{
  "router_score": "sigmoid",
  "balance_loss": 0.00243,
  "balance_bias": true,
  "groups_per_token": 1,
  "tie_embeddings": false,
  "seq_len": 1024
}
Below are experts of layer 3 (counted from 0) of a mixture-of-experts language model. Rows are named router (the router's row for the expert), gate (a neuron's input weights, with its number), up (a neuron's input weights, with its number), down (a neuron's output weights, with its number) and show model dimensions 64-127. Each number is 200 + 40 x the weight over its row's rms, rounded and kept within 0 to 999.
After each expert's rows: "comes before" lists some tokens at least twice as common just after its tokens as in all text; "mostly gets" lists some tokens that are sent to it at least half of the time. This comes from a sample of Wikipedia text that the model never trained on. Tokens count by the router's weight.

# expert 54
router,194,197,178,195,174,228,171,195,328,170,185,208,197,87,233,133,191,233,193,189,229,213,241,140,208,221,199,249,171,190,242,189,187,229,206,241,187,191,180,202,246,175,198,156,251,186,196,227,171,185,163,126,250,132,237,155,189,159,311,190,163,230,170,205
gate0,183,242,194,182,228,227,201,186,196,293,198,298,161,222,186,157,131,206,124,181,171,219,224,223,216,166,193,212,214,201,278,229,223,156,263,143,226,187,116,269,229,191,222,161,231,219,179,180,231,228,176,189,182,254,195,145,206,233,226,182,180,172,224,150
up0,210,206,208,148,180,140,189,235,161,221,227,195,158,194,212,152,203,211,186,245,201,164,116,141,222,264,258,242,193,187,145,175,223,185,171,237,188,266,247,194,231,191,222,157,259,194,210,232,163,195,228,189,207,177,214,182,201,197,239,230,212,157,153,131
down0,187,174,251,198,209,202,135,172,234,145,223,197,131,109,214,188,138,187,199,182,171,191,117,151,230,213,180,295,252,228,198,193,231,239,199,210,232,185,226,239,169,175,173,198,211,226,249,213,219,159,178,218,241,310,209,131,197,281,212,263,180,276,221,178
gate1,166,179,191,215,260,173,280,133,187,232,185,154,198,202,164,161,240,176,231,180,173,238,233,154,119,262,195,203,216,160,253,198,181,206,258,191,191,211,199,238,193,221,254,169,239,110,267,235,175,209,124,227,221,202,187,154,199,220,234,172,237,125,149,240
up1,237,227,176,217,182,180,247,205,204,125,240,245,202,258,228,142,240,146,225,198,112,227,249,200,126,191,182,261,180,230,193,274,227,167,196,207,182,238,227,167,209,257,201,167,171,220,222,137,236,223,208,187,278,198,146,308,233,162,226,184,239,147,228,248
down1,213,207,208,121,212,200,200,150,255,267,176,264,186,191,246,185,204,256,196,161,133,212,209,148,136,132,176,204,132,255,197,240,175,174,236,232,185,150,225,191,179,226,177,157,177,175,135,151,177,163,236,216,237,219,149,232,207,188,246,218,178,164,219,226
gate2,132,231,235,262,182,161,138,128,209,149,232,207,196,211,179,215,211,170,51,86,212,174,239,167,159,185,226,189,210,224,271,181,244,175,215,174,230,199,212,186,153,194,188,213,183,197,213,183,162,185,143,204,142,150,214,178,262,183,220,218,234,183,249,175
up2,251,232,238,149,213,263,247,188,120,150,229,231,206,118,186,218,195,206,275,257,194,154,119,226,183,219,115,98,211,235,167,147,235,175,158,215,297,224,153,202,270,166,171,216,215,168,165,199,196,239,181,162,239,182,127,185,172,160,168,182,142,206,168,230
down2,223,231,190,190,234,130,192,208,260,190,187,248,165,244,258,187,252,185,170,187,175,193,184,201,246,170,186,221,150,209,192,231,247,189,245,203,245,125,126,184,234,139,170,231,235,148,235,227,241,162,185,161,217,298,161,213,187,269,254,168,221,196,199,181
gate3,223,168,228,175,239,196,205,203,264,174,183,180,220,173,252,151,204,191,224,219,304,180,168,219,209,187,269,142,230,246,241,212,201,216,218,174,206,160,171,203,221,123,221,177,151,196,176,271,265,152,190,149,222,163,266,179,192,136,185,169,184,249,186,202
up3,185,193,188,157,226,202,290,262,237,214,140,202,76,152,266,212,222,248,217,155,213,135,201,176,164,254,251,199,209,203,186,127,230,195,187,197,171,178,185,265,200,211,163,210,162,192,255,275,174,168,197,198,207,226,251,245,186,149,269,162,220,243,164,230
down3,164,204,193,186,251,189,243,189,150,212,197,191,262,314,233,158,120,131,201,212,223,191,165,198,227,215,217,125,197,188,100,203,277,178,165,244,250,197,209,207,180,112,207,184,233,273,202,266,170,211,199,196,108,210,166,211,207,105,223,175,194,189,266,152
gate4,175,194,220,276,187,185,224,199,244,217,178,240,140,174,150,157,171,201,212,242,163,159,250,170,210,190,140,251,180,215,176,165,170,184,175,165,216,260,169,203,210,184,213,143,202,129,154,237,207,189,209,146,204,251,196,183,267,255,191,203,187,205,165,181
up4,168,233,111,86,203,88,171,179,202,180,197,203,214,215,185,198,249,184,197,177,283,212,172,280,203,252,176,225,186,169,192,193,208,161,208,226,208,233,214,165,310,155,219,194,170,175,313,221,149,226,200,196,208,116,211,277,168,163,201,187,169,209,239,225
down4,195,170,194,202,195,226,234,155,183,208,208,220,263,135,205,267,188,124,211,238,249,194,230,159,230,223,249,225,163,166,191,115,238,166,159,214,273,180,190,126,273,161,205,180,198,184,240,200,197,173,99,147,133,232,174,162,201,209,180,220,198,219,167,263
comes before: "1", "0", "2", "3", "4", "5"
mostly gets: " −", " soon", " +", " well", "–", " quickly"

# expert 49
router,217,214,219,161,127,167,143,134,179,119,151,134,181,190,197,165,218,201,188,157,222,166,176,178,190,191,256,217,259,141,195,271,219,195,191,189,245,253,149,226,219,139,181,179,244,147,230,208,170,207,176,165,234,254,229,179,218,179,228,198,155,268,252,185
gate0,185,259,190,118,183,192,211,161,171,114,197,145,241,219,209,151,277,224,167,182,210,179,195,219,183,178,196,199,216,137,194,122,276,277,185,236,201,252,210,190,242,141,197,129,217,157,195,186,231,229,202,167,233,252,230,142,192,188,221,195,219,257,136,167
up0,151,153,119,203,199,166,145,253,230,248,125,239,215,200,218,198,173,221,219,181,203,218,190,228,207,154,182,143,221,210,190,167,189,213,215,149,236,206,132,189,133,253,181,261,203,152,134,215,230,221,230,295,158,167,209,228,200,168,162,237,238,154,148,266
down0,149,182,157,235,177,184,180,179,266,245,146,186,274,172,180,101,173,251,215,264,170,202,281,182,286,185,165,295,175,145,183,210,242,182,170,187,189,286,214,123,215,227,149,228,186,135,291,169,286,198,169,209,179,236,227,137,180,198,257,200,176,235,205,212
gate1,225,267,174,234,228,192,194,153,132,184,139,129,208,281,190,190,259,240,184,167,163,205,210,159,195,204,209,249,155,137,192,179,236,163,282,244,143,168,159,193,165,197,255,155,198,224,144,236,137,147,258,191,152,246,255,238,166,219,202,186,122,227,153,157
up1,192,220,275,154,165,221,216,193,203,163,174,169,147,193,227,172,243,157,200,174,188,246,148,214,232,184,179,257,161,157,220,158,230,139,196,265,128,154,217,210,147,186,220,162,271,208,195,112,135,201,182,144,256,167,207,189,193,227,282,209,77,183,215,174
down1,191,123,189,251,229,247,211,162,268,258,190,105,161,181,159,217,193,233,227,227,134,184,228,126,236,255,213,257,247,200,252,171,189,189,237,215,263,153,259,191,205,246,148,205,208,191,197,219,176,138,192,307,237,157,240,242,234,276,231,241,205,185,188,240
gate2,226,227,137,194,201,161,167,132,132,149,177,221,267,91,169,191,207,189,220,186,138,255,233,197,190,178,168,228,263,206,166,213,229,128,207,137,213,263,142,268,255,199,189,204,243,209,180,276,179,234,174,213,208,173,206,192,224,229,250,188,156,239,241,181
up2,237,181,193,197,152,198,121,150,137,188,170,216,245,115,184,180,205,114,187,128,185,265,217,184,181,145,211,189,199,186,218,210,165,197,171,150,176,287,144,239,230,182,142,216,231,231,216,240,224,199,192,179,200,222,191,165,208,227,200,192,123,251,296,211
down2,277,207,167,211,178,227,259,159,183,162,215,221,186,245,166,164,234,195,242,266,183,239,207,164,217,213,191,237,192,150,211,174,240,197,156,139,213,227,210,213,207,177,209,160,271,234,203,218,230,194,243,210,230,149,220,209,218,147,225,150,190,253,281,167
gate3,245,173,216,140,138,179,192,151,229,178,213,234,205,247,117,186,213,135,266,174,214,210,244,220,177,285,173,159,236,202,182,232,176,263,210,184,219,181,219,236,244,228,203,193,215,154,190,221,225,236,117,225,236,244,236,129,132,254,186,217,219,200,239,159
up3,184,128,168,193,213,119,192,268,190,170,238,160,199,231,172,245,269,268,139,172,215,137,208,196,201,314,157,189,203,196,173,176,229,246,119,180,206,180,188,217,248,171,176,256,213,154,161,267,155,241,201,182,189,221,223,200,150,178,189,197,206,244,234,127
down3,251,159,200,252,160,223,227,242,167,199,160,134,162,218,238,249,177,147,166,161,165,228,223,248,192,162,213,221,236,264,74,238,186,236,168,247,163,212,165,254,170,238,218,146,105,266,156,284,241,193,207,201,164,210,235,201,166,197,194,226,191,197,228,214
gate4,216,224,147,157,164,240,140,157,203,170,180,224,139,241,247,201,130,205,212,104,144,156,153,208,151,134,211,185,167,177,146,190,189,192,117,221,264,194,220,202,181,158,182,188,238,238,223,144,188,227,221,259,219,222,159,174,225,206,221,256,184,176,192,148
up4,179,211,156,148,220,167,210,265,179,190,229,145,195,263,186,190,184,259,191,169,268,185,271,195,167,198,184,236,255,248,158,185,169,191,197,185,84,241,220,168,180,183,197,217,196,222,204,215,212,227,202,84,142,105,205,151,207,179,220,200,219,184,239,287
down4,192,260,157,243,244,178,188,219,226,192,219,219,211,127,167,164,235,213,172,243,176,211,313,166,166,212,188,225,166,141,195,140,238,153,203,278,173,187,232,182,126,281,224,263,238,201,279,219,180,231,206,217,228,244,198,188,219,204,215,214,204,96,168,159
comes before: "s", "t", "′", " been", " first", " death"
mostly gets: "’", "'", " suggest", " While", " seem", " consider"

# expert 29
router,197,255,150,199,213,245,166,162,177,187,218,172,190,155,203,124,206,194,296,167,221,169,225,155,125,190,179,198,218,146,182,303,223,136,219,211,167,183,161,226,201,266,200,210,220,159,174,204,218,155,147,223,252,155,269,185,280,212,260,171,123,196,191,180
gate0,203,275,261,228,217,234,243,170,185,156,207,217,256,152,243,223,159,113,269,276,223,126,195,211,199,210,189,232,172,171,153,228,175,186,257,146,248,193,180,273,204,217,125,135,202,150,237,155,168,129,176,226,132,222,192,170,155,157,201,201,120,185,152,203
up0,201,196,220,200,193,216,243,171,210,239,120,191,208,155,181,194,121,264,253,194,213,114,211,206,204,173,208,154,228,299,243,145,200,181,191,166,199,231,155,269,237,196,229,80,194,253,219,137,115,157,209,102,216,241,164,207,216,174,238,183,114,261,172,250
down0,152,135,206,202,196,189,178,210,185,205,216,160,192,133,171,181,148,132,208,267,241,204,168,186,254,148,200,216,178,256,220,194,231,144,221,203,159,219,189,235,202,218,146,208,186,209,227,197,280,167,255,245,154,216,257,116,178,251,163,220,209,155,63,198
gate1,210,179,247,224,232,204,214,185,198,170,85,193,164,171,126,224,254,226,219,186,162,216,226,172,197,225,131,185,177,166,206,209,242,218,97,204,206,217,205,147,167,244,146,174,145,205,201,127,203,222,299,156,187,223,199,205,208,197,194,201,251,190,125,238
up1,178,184,254,177,221,256,187,131,211,223,156,207,158,170,136,201,223,132,268,206,205,230,231,191,231,247,213,142,146,170,261,236,226,183,196,178,247,220,175,180,216,208,191,167,149,196,256,97,232,209,214,273,217,231,298,256,191,215,179,218,255,156,117,268
down1,162,130,191,198,205,253,218,218,149,182,242,185,231,262,245,169,300,236,192,283,223,173,148,224,115,268,202,241,238,232,154,201,171,229,259,217,222,107,208,143,189,204,169,233,245,137,135,200,137,152,191,121,194,188,286,162,213,165,221,255,166,179,212,169
gate2,222,241,182,165,233,195,121,157,267,208,255,203,226,206,216,222,235,206,238,148,250,217,309,236,221,230,167,111,273,237,143,238,249,175,175,227,177,216,222,129,235,154,238,123,215,134,187,155,160,169,226,212,256,208,178,231,194,234,235,193,203,221,242,229
up2,237,269,113,183,213,174,127,209,258,164,227,198,243,148,159,208,244,210,218,169,208,188,311,154,194,263,137,114,217,211,159,219,233,178,216,144,197,198,182,185,220,263,216,167,200,155,203,124,149,192,118,148,213,262,160,251,205,217,206,118,263,233,254,199
down2,235,160,264,167,299,239,201,136,208,212,171,197,166,176,233,219,202,244,190,216,237,251,193,182,189,160,232,183,242,229,148,215,203,216,297,226,240,150,143,201,234,150,285,138,245,131,159,110,204,182,229,198,174,141,189,254,191,298,191,197,189,236,247,208
gate3,228,269,191,162,179,223,215,151,220,211,237,163,273,186,206,160,205,275,192,213,216,217,187,197,234,150,189,272,194,194,234,148,219,144,171,162,197,199,260,251,191,237,156,172,251,191,169,187,210,268,208,190,184,287,280,220,277,199,201,160,186,244,172,227
up3,189,159,175,128,210,170,175,229,171,239,115,140,190,207,244,202,229,183,241,193,239,251,214,224,165,194,179,138,235,183,145,254,238,181,223,182,223,199,211,188,246,105,175,276,205,217,198,187,183,172,262,235,176,130,251,246,141,114,249,167,215,188,235,215
down3,209,245,115,264,125,204,234,198,191,173,252,167,240,171,223,195,234,185,211,183,198,236,159,165,198,183,185,122,181,170,205,207,206,178,292,190,239,165,184,205,202,225,171,227,185,173,190,209,223,237,143,216,196,120,255,230,182,137,215,174,182,181,154,187
gate4,217,205,214,186,187,187,175,159,128,199,182,230,233,139,118,163,218,162,239,180,197,241,179,221,179,169,197,155,174,241,187,223,215,225,136,199,285,149,187,236,272,171,183,217,178,195,186,165,279,240,167,274,196,164,201,196,140,253,219,188,215,178,126,128
up4,254,260,171,178,149,181,170,261,230,197,201,149,288,177,178,254,120,210,237,228,170,159,244,168,207,228,254,211,185,143,161,187,211,194,181,242,194,160,133,188,214,216,146,181,169,210,229,187,185,191,191,153,228,180,225,221,146,236,221,206,221,207,179,153
down4,202,242,191,213,243,224,171,249,147,281,206,181,234,253,254,120,203,149,121,174,207,249,201,220,257,219,157,207,174,200,180,169,268,162,169,167,191,158,168,225,233,260,166,228,146,161,209,155,217,244,223,219,180,183,258,245,260,198,184,156,256,197,218,218
comes before: " and", " ", " which", " but", " who", " where"
mostly gets: "\",", "),", ",", " Yorkshire", " Cincinnati", " Airport"

# expert 19
router,178,249,107,176,172,214,142,197,291,169,144,197,204,167,228,80,155,210,188,134,259,159,236,179,226,258,205,188,177,176,225,221,226,193,204,208,217,227,199,211,236,189,174,148,251,150,197,279,263,218,208,208,179,127,230,199,212,165,275,229,186,201,263,193
gate0,214,202,180,203,214,198,161,215,198,216,222,257,192,158,196,142,191,146,217,272,186,162,319,213,180,247,267,172,203,228,209,228,234,201,194,194,213,171,190,183,234,205,225,125,219,261,194,314,219,308,246,216,246,191,215,188,215,194,113,217,162,251,231,161
up0,201,229,269,201,176,184,245,174,232,224,170,169,188,198,257,282,201,252,267,215,214,209,156,159,213,168,171,197,258,199,193,115,94,175,238,237,223,238,230,238,203,172,158,212,205,200,164,172,171,144,181,193,161,193,246,166,164,225,200,201,244,218,146,181
down0,245,183,258,183,230,183,133,202,219,215,230,183,239,148,139,120,166,224,207,233,160,195,161,220,164,280,210,177,226,167,151,166,220,185,160,187,190,127,184,175,221,203,271,218,285,248,211,137,93,198,200,164,188,127,225,250,214,261,211,178,199,201,199,158
gate1,234,143,211,260,140,202,240,168,199,210,174,216,195,239,151,272,120,210,243,213,186,211,211,192,222,195,200,241,233,181,166,247,189,205,214,167,259,265,147,292,190,160,250,182,244,239,174,221,225,257,222,151,160,148,195,103,205,196,130,185,181,166,255,207
up1,204,188,163,212,133,297,213,198,229,234,179,213,222,218,135,178,199,227,175,172,200,215,194,159,235,246,185,275,241,127,146,210,208,124,244,201,283,234,128,288,239,79,220,203,238,173,167,224,253,194,201,204,203,155,230,176,207,164,172,179,207,218,151,191
down1,124,191,195,188,178,238,215,228,208,156,234,153,221,142,248,143,217,309,140,208,238,172,240,175,150,259,170,164,161,193,230,189,222,156,142,234,235,121,175,201,221,148,260,216,190,158,164,246,247,247,139,210,217,123,205,203,244,175,150,195,261,232,194,246
gate2,193,261,176,233,217,176,258,258,219,197,223,153,248,168,194,213,212,233,152,133,175,205,167,261,182,185,200,167,163,223,166,238,172,201,147,109,223,181,199,169,171,106,186,223,220,295,226,274,283,185,251,150,229,223,176,164,157,231,207,134,243,249,237,182
up2,140,187,232,191,198,171,285,172,158,246,219,151,194,186,210,183,168,213,208,202,211,190,237,241,198,260,244,183,201,185,230,244,172,279,123,161,198,245,186,199,247,110,155,141,240,197,231,204,121,174,322,245,156,200,204,154,192,219,252,232,133,177,251,143
down2,217,212,175,152,244,195,269,180,194,155,134,317,234,123,261,274,168,190,151,156,174,132,166,232,230,158,160,219,295,180,169,202,165,204,161,153,241,239,188,206,156,118,209,251,101,212,186,201,187,189,224,259,179,218,182,218,234,223,261,217,195,212,153,223
gate3,220,244,170,208,181,154,176,194,178,160,197,263,135,154,222,163,214,280,251,175,178,168,174,246,257,147,199,191,185,135,229,122,121,253,179,172,168,199,192,244,196,222,186,193,197,277,182,209,121,199,181,238,152,184,274,141,191,183,225,191,168,226,220,209
up3,208,166,187,199,194,208,178,200,231,263,134,215,221,211,229,223,229,194,230,136,230,215,211,140,191,226,207,177,194,268,280,268,255,216,133,247,227,153,240,201,202,258,206,177,122,238,181,216,240,210,187,230,245,223,189,204,166,203,208,251,315,184,194,201
down3,211,144,235,160,221,217,185,164,165,170,238,183,131,180,208,211,272,231,192,219,211,259,169,210,166,157,137,255,163,199,280,132,129,181,237,214,209,174,113,241,152,234,158,270,209,151,225,216,117,151,236,144,225,169,181,185,223,201,123,158,215,165,228,160
gate4,220,301,151,319,134,260,209,218,189,157,216,111,142,155,214,269,179,188,207,157,182,213,202,248,218,212,191,197,206,249,266,186,232,195,114,220,206,188,166,233,234,168,177,185,266,211,252,313,233,153,242,112,163,213,264,169,188,205,204,256,178,170,217,175
up4,146,140,249,102,261,162,201,224,226,220,207,261,230,278,201,159,278,176,160,163,244,207,204,153,147,171,228,170,204,178,241,229,235,160,252,210,215,200,252,218,166,220,200,241,190,231,195,127,138,252,212,235,188,203,147,173,163,195,185,177,221,279,185,148
down4,248,178,222,179,230,174,198,246,273,241,233,282,201,147,245,188,212,204,190,266,189,169,222,187,182,197,227,206,168,207,132,123,233,278,198,238,135,241,174,187,150,188,231,210,184,201,308,217,197,199,156,170,216,214,197,251,164,218,185,189,166,155,228,155
comes before: "1", "2", " |", "3", "4", "5"
mostly gets: " sit", " hand", " pursu", " \\"

# expert 12
router,229,201,100,134,158,183,178,138,180,154,179,144,146,240,231,194,215,174,204,131,203,227,249,184,161,196,226,210,236,182,274,193,168,231,192,171,167,168,175,193,230,206,111,182,242,179,173,202,243,180,223,184,143,148,234,205,219,199,208,294,208,252,150,149
gate0,195,144,224,195,125,165,224,235,234,244,180,260,247,132,216,231,224,151,250,130,168,234,201,197,179,232,229,131,181,188,178,231,254,179,180,190,164,182,290,207,187,131,191,191,280,229,279,167,196,146,202,165,203,124,221,208,243,246,189,260,232,191,200,125
up0,192,240,160,219,242,268,195,148,199,165,234,182,195,268,168,184,193,181,93,199,184,162,180,232,170,200,167,212,202,144,165,173,150,163,238,204,341,154,246,219,213,166,233,206,246,191,155,211,207,204,222,226,151,226,191,153,97,156,179,134,177,186,265,224
down0,237,228,157,205,189,196,152,177,251,165,237,245,227,258,167,154,188,218,245,187,244,192,221,246,208,178,214,212,207,263,154,237,160,190,215,240,165,243,234,289,261,163,200,235,226,179,175,225,183,229,154,233,201,203,195,170,209,251,197,195,238,300,155,226
gate1,218,172,229,148,212,194,163,173,222,202,272,117,92,113,193,169,156,195,127,264,200,203,209,220,171,219,273,239,223,283,224,256,211,251,207,168,186,193,174,235,217,178,269,202,173,188,135,255,196,273,295,174,168,170,201,212,145,126,215,166,163,178,126,262
up1,181,196,202,154,217,236,172,172,208,243,245,197,108,198,219,176,188,225,154,150,229,223,214,226,225,230,294,145,199,302,258,237,205,276,267,165,179,225,134,203,222,164,277,165,256,173,151,222,218,326,280,97,132,159,226,179,226,134,207,137,179,188,156,251
down1,248,231,162,220,146,188,271,180,209,198,207,154,184,152,167,107,163,272,238,215,188,147,180,200,203,158,138,289,252,172,210,265,181,174,183,215,129,189,234,227,144,147,244,231,240,123,193,210,251,139,190,185,188,182,171,132,206,243,168,142,200,164,119,159
gate2,278,158,167,215,119,183,165,222,240,185,208,244,188,253,134,201,178,114,221,184,196,197,175,187,152,205,203,174,164,111,212,154,151,223,184,198,216,133,189,252,235,123,257,250,152,220,170,221,190,197,237,179,257,224,208,245,208,264,181,144,240,181,220,212
up2,247,158,165,236,112,194,250,222,173,267,207,227,166,215,117,159,160,179,181,135,207,188,210,161,222,175,135,149,163,225,175,222,217,266,163,192,213,116,172,243,215,127,195,177,208,130,150,201,231,197,213,163,214,182,159,171,206,202,181,239,178,163,137,245
down2,179,226,223,150,203,223,202,206,237,220,271,176,198,198,224,195,236,183,188,259,168,272,249,148,133,137,182,173,155,181,280,186,167,90,182,225,105,252,120,208,228,152,166,164,133,320,210,217,203,179,173,188,203,179,215,177,280,201,225,240,268,219,184,206
gate3,190,140,145,221,227,154,259,133,197,205,200,159,150,180,176,167,129,183,233,186,171,227,172,254,236,159,155,266,216,159,228,164,295,204,172,211,181,143,242,183,185,234,215,287,149,170,180,187,271,172,181,254,235,157,155,185,213,236,186,216,186,211,181,168
up3,182,183,232,261,186,244,254,254,238,226,132,258,193,191,244,178,248,183,227,202,175,179,221,191,190,241,271,173,207,217,184,120,223,126,198,253,154,225,174,193,174,244,208,165,231,201,160,271,187,197,241,236,210,235,165,173,158,212,244,212,243,176,146,265
down3,170,201,197,199,256,241,164,192,222,240,176,189,154,199,149,150,228,266,163,194,217,184,233,269,218,259,194,224,232,147,249,163,146,222,230,183,234,209,181,226,214,262,200,166,262,159,182,200,202,171,143,140,224,142,209,183,163,135,209,180,228,245,249,210
gate4,263,257,146,223,218,254,257,207,168,192,206,199,179,186,122,274,228,228,268,180,181,114,254,217,246,206,171,184,237,170,286,189,164,234,197,209,203,197,159,196,210,119,188,286,126,177,188,219,185,145,169,232,245,170,194,248,199,133,240,213,181,258,171,240
up4,230,208,155,172,213,257,280,228,172,204,218,122,137,169,130,246,217,246,248,191,151,151,168,228,237,176,159,201,238,155,261,245,157,254,172,199,191,170,210,190,162,194,229,303,146,223,183,239,239,199,207,183,175,170,221,220,238,90,223,241,169,196,238,254
down4,188,197,171,263,200,201,168,213,156,205,294,195,210,174,248,157,251,207,159,206,229,230,131,198,202,178,142,195,167,174,257,146,194,198,232,165,202,183,181,151,204,230,270,136,220,187,121,196,206,216,176,180,163,221,154,146,199,126,269,259,240,198,221,241
comes before: "\n", "|", "-", "==", "The", "==="
mostly gets: " ==", " ===", " =", "\n"

# expert 47
router,237,224,198,167,203,157,123,183,164,217,180,190,245,159,183,104,287,181,217,135,146,199,178,193,194,157,189,200,219,207,156,266,245,166,211,156,170,211,208,256,257,208,155,113,191,219,231,248,181,214,244,198,197,171,217,182,184,294,215,203,213,230,202,169
gate0,177,237,147,185,140,167,219,187,190,187,173,162,225,218,202,218,260,218,245,191,195,201,161,154,167,195,164,164,200,173,213,220,269,212,216,213,230,181,240,163,220,148,253,115,165,183,231,270,206,347,194,253,237,176,166,205,238,188,141,209,247,139,235,242
up0,251,142,148,206,240,170,259,164,148,219,251,216,153,219,199,168,148,184,186,208,153,216,144,198,149,233,281,221,181,237,192,124,237,220,178,178,162,248,256,177,230,194,245,249,189,91,188,227,201,164,236,202,168,171,188,216,176,217,231,215,236,199,300,237
down0,269,198,206,181,242,286,221,239,275,183,222,159,266,222,252,194,246,272,209,221,227,190,205,184,238,139,141,235,211,210,189,221,170,202,197,230,261,245,170,170,157,92,223,201,128,138,185,233,196,196,154,225,209,248,193,200,160,195,209,241,255,183,216,302
gate1,249,197,242,192,150,148,205,127,114,127,200,228,217,90,220,179,249,202,166,189,197,218,211,180,245,165,213,188,216,189,235,202,250,212,234,231,219,137,212,179,177,193,153,221,225,171,285,236,328,268,200,262,253,146,123,177,214,191,190,268,109,212,250,152
up1,131,162,177,201,182,241,212,210,254,196,143,162,162,278,221,212,147,208,170,274,205,182,175,231,164,202,195,202,244,155,213,132,146,170,171,187,280,216,145,218,256,251,183,228,253,152,180,162,141,165,175,160,129,196,223,247,188,185,153,217,248,156,164,186
down1,197,89,204,213,137,236,236,218,187,156,251,231,165,194,208,203,140,168,232,190,177,214,159,185,211,116,238,237,239,132,140,207,202,219,134,161,159,219,186,178,230,220,183,164,208,237,193,252,125,181,206,203,153,221,209,139,210,191,152,188,220,197,165,123
gate2,288,213,189,141,238,172,206,166,220,214,182,192,219,186,101,94,214,189,262,195,119,229,246,220,242,164,247,166,216,141,184,255,226,179,212,182,140,234,178,254,216,135,190,131,221,185,252,137,184,172,174,236,214,157,205,215,159,232,205,235,231,240,169,303
up2,134,203,207,235,153,247,185,256,202,165,162,210,177,158,210,250,229,188,210,139,212,173,162,231,123,322,170,167,139,171,197,157,155,230,193,198,215,203,263,208,163,231,232,202,185,219,153,130,138,240,230,206,209,264,184,232,221,211,222,191,307,190,238,107
down2,195,231,260,244,214,168,235,198,239,257,224,176,147,239,211,280,184,194,258,186,225,147,199,230,197,155,181,155,175,138,258,188,187,220,230,230,231,180,166,184,268,165,194,227,256,167,236,202,176,142,185,191,212,131,264,229,290,228,198,155,244,184,198,245
gate3,215,101,171,77,194,210,165,183,266,177,113,174,289,200,195,159,207,237,172,198,169,243,159,258,174,145,189,197,197,206,216,119,190,180,58,151,158,163,196,197,273,154,138,167,185,253,207,192,174,165,202,218,220,196,161,221,173,264,182,288,178,243,182,184
up3,218,185,238,217,229,140,266,175,202,247,151,240,259,213,171,141,224,197,268,168,186,236,146,238,238,236,241,163,158,172,201,186,224,230,187,243,182,196,217,173,311,234,199,196,282,199,207,207,202,207,177,206,154,125,192,185,200,204,213,214,280,197,236,152
down3,222,252,219,250,302,203,183,226,220,133,260,245,178,231,166,177,191,136,254,249,207,192,107,177,220,183,218,183,165,166,186,265,137,233,104,144,183,199,244,240,206,218,185,193,186,160,245,193,137,255,269,277,233,214,216,152,266,165,190,199,132,221,215,180
gate4,251,257,173,178,234,239,244,269,148,122,175,229,199,191,288,187,233,165,204,222,180,262,207,193,223,216,129,208,169,309,236,149,232,205,159,209,241,168,164,210,201,160,245,165,193,224,120,131,230,244,192,212,211,256,231,245,205,254,131,236,178,209,211,176
up4,247,218,247,180,239,167,262,243,83,170,215,238,172,201,177,229,213,230,231,215,209,227,216,171,183,267,203,167,138,262,208,167,191,220,156,128,207,200,183,239,251,231,201,216,218,282,161,184,155,186,204,138,183,176,233,133,235,223,235,206,202,235,223,187
down4,270,223,237,209,201,160,222,162,178,249,144,153,171,240,182,140,134,233,224,231,168,222,163,167,227,199,209,180,144,176,269,252,174,148,199,210,206,257,182,252,173,275,148,102,184,213,239,220,168,200,225,168,163,256,200,235,285,251,222,202,240,260,208,211
comes before: " the", " a", " be", " to", " his", " an"
mostly gets: " began", " took", " became", " went", " served", " become"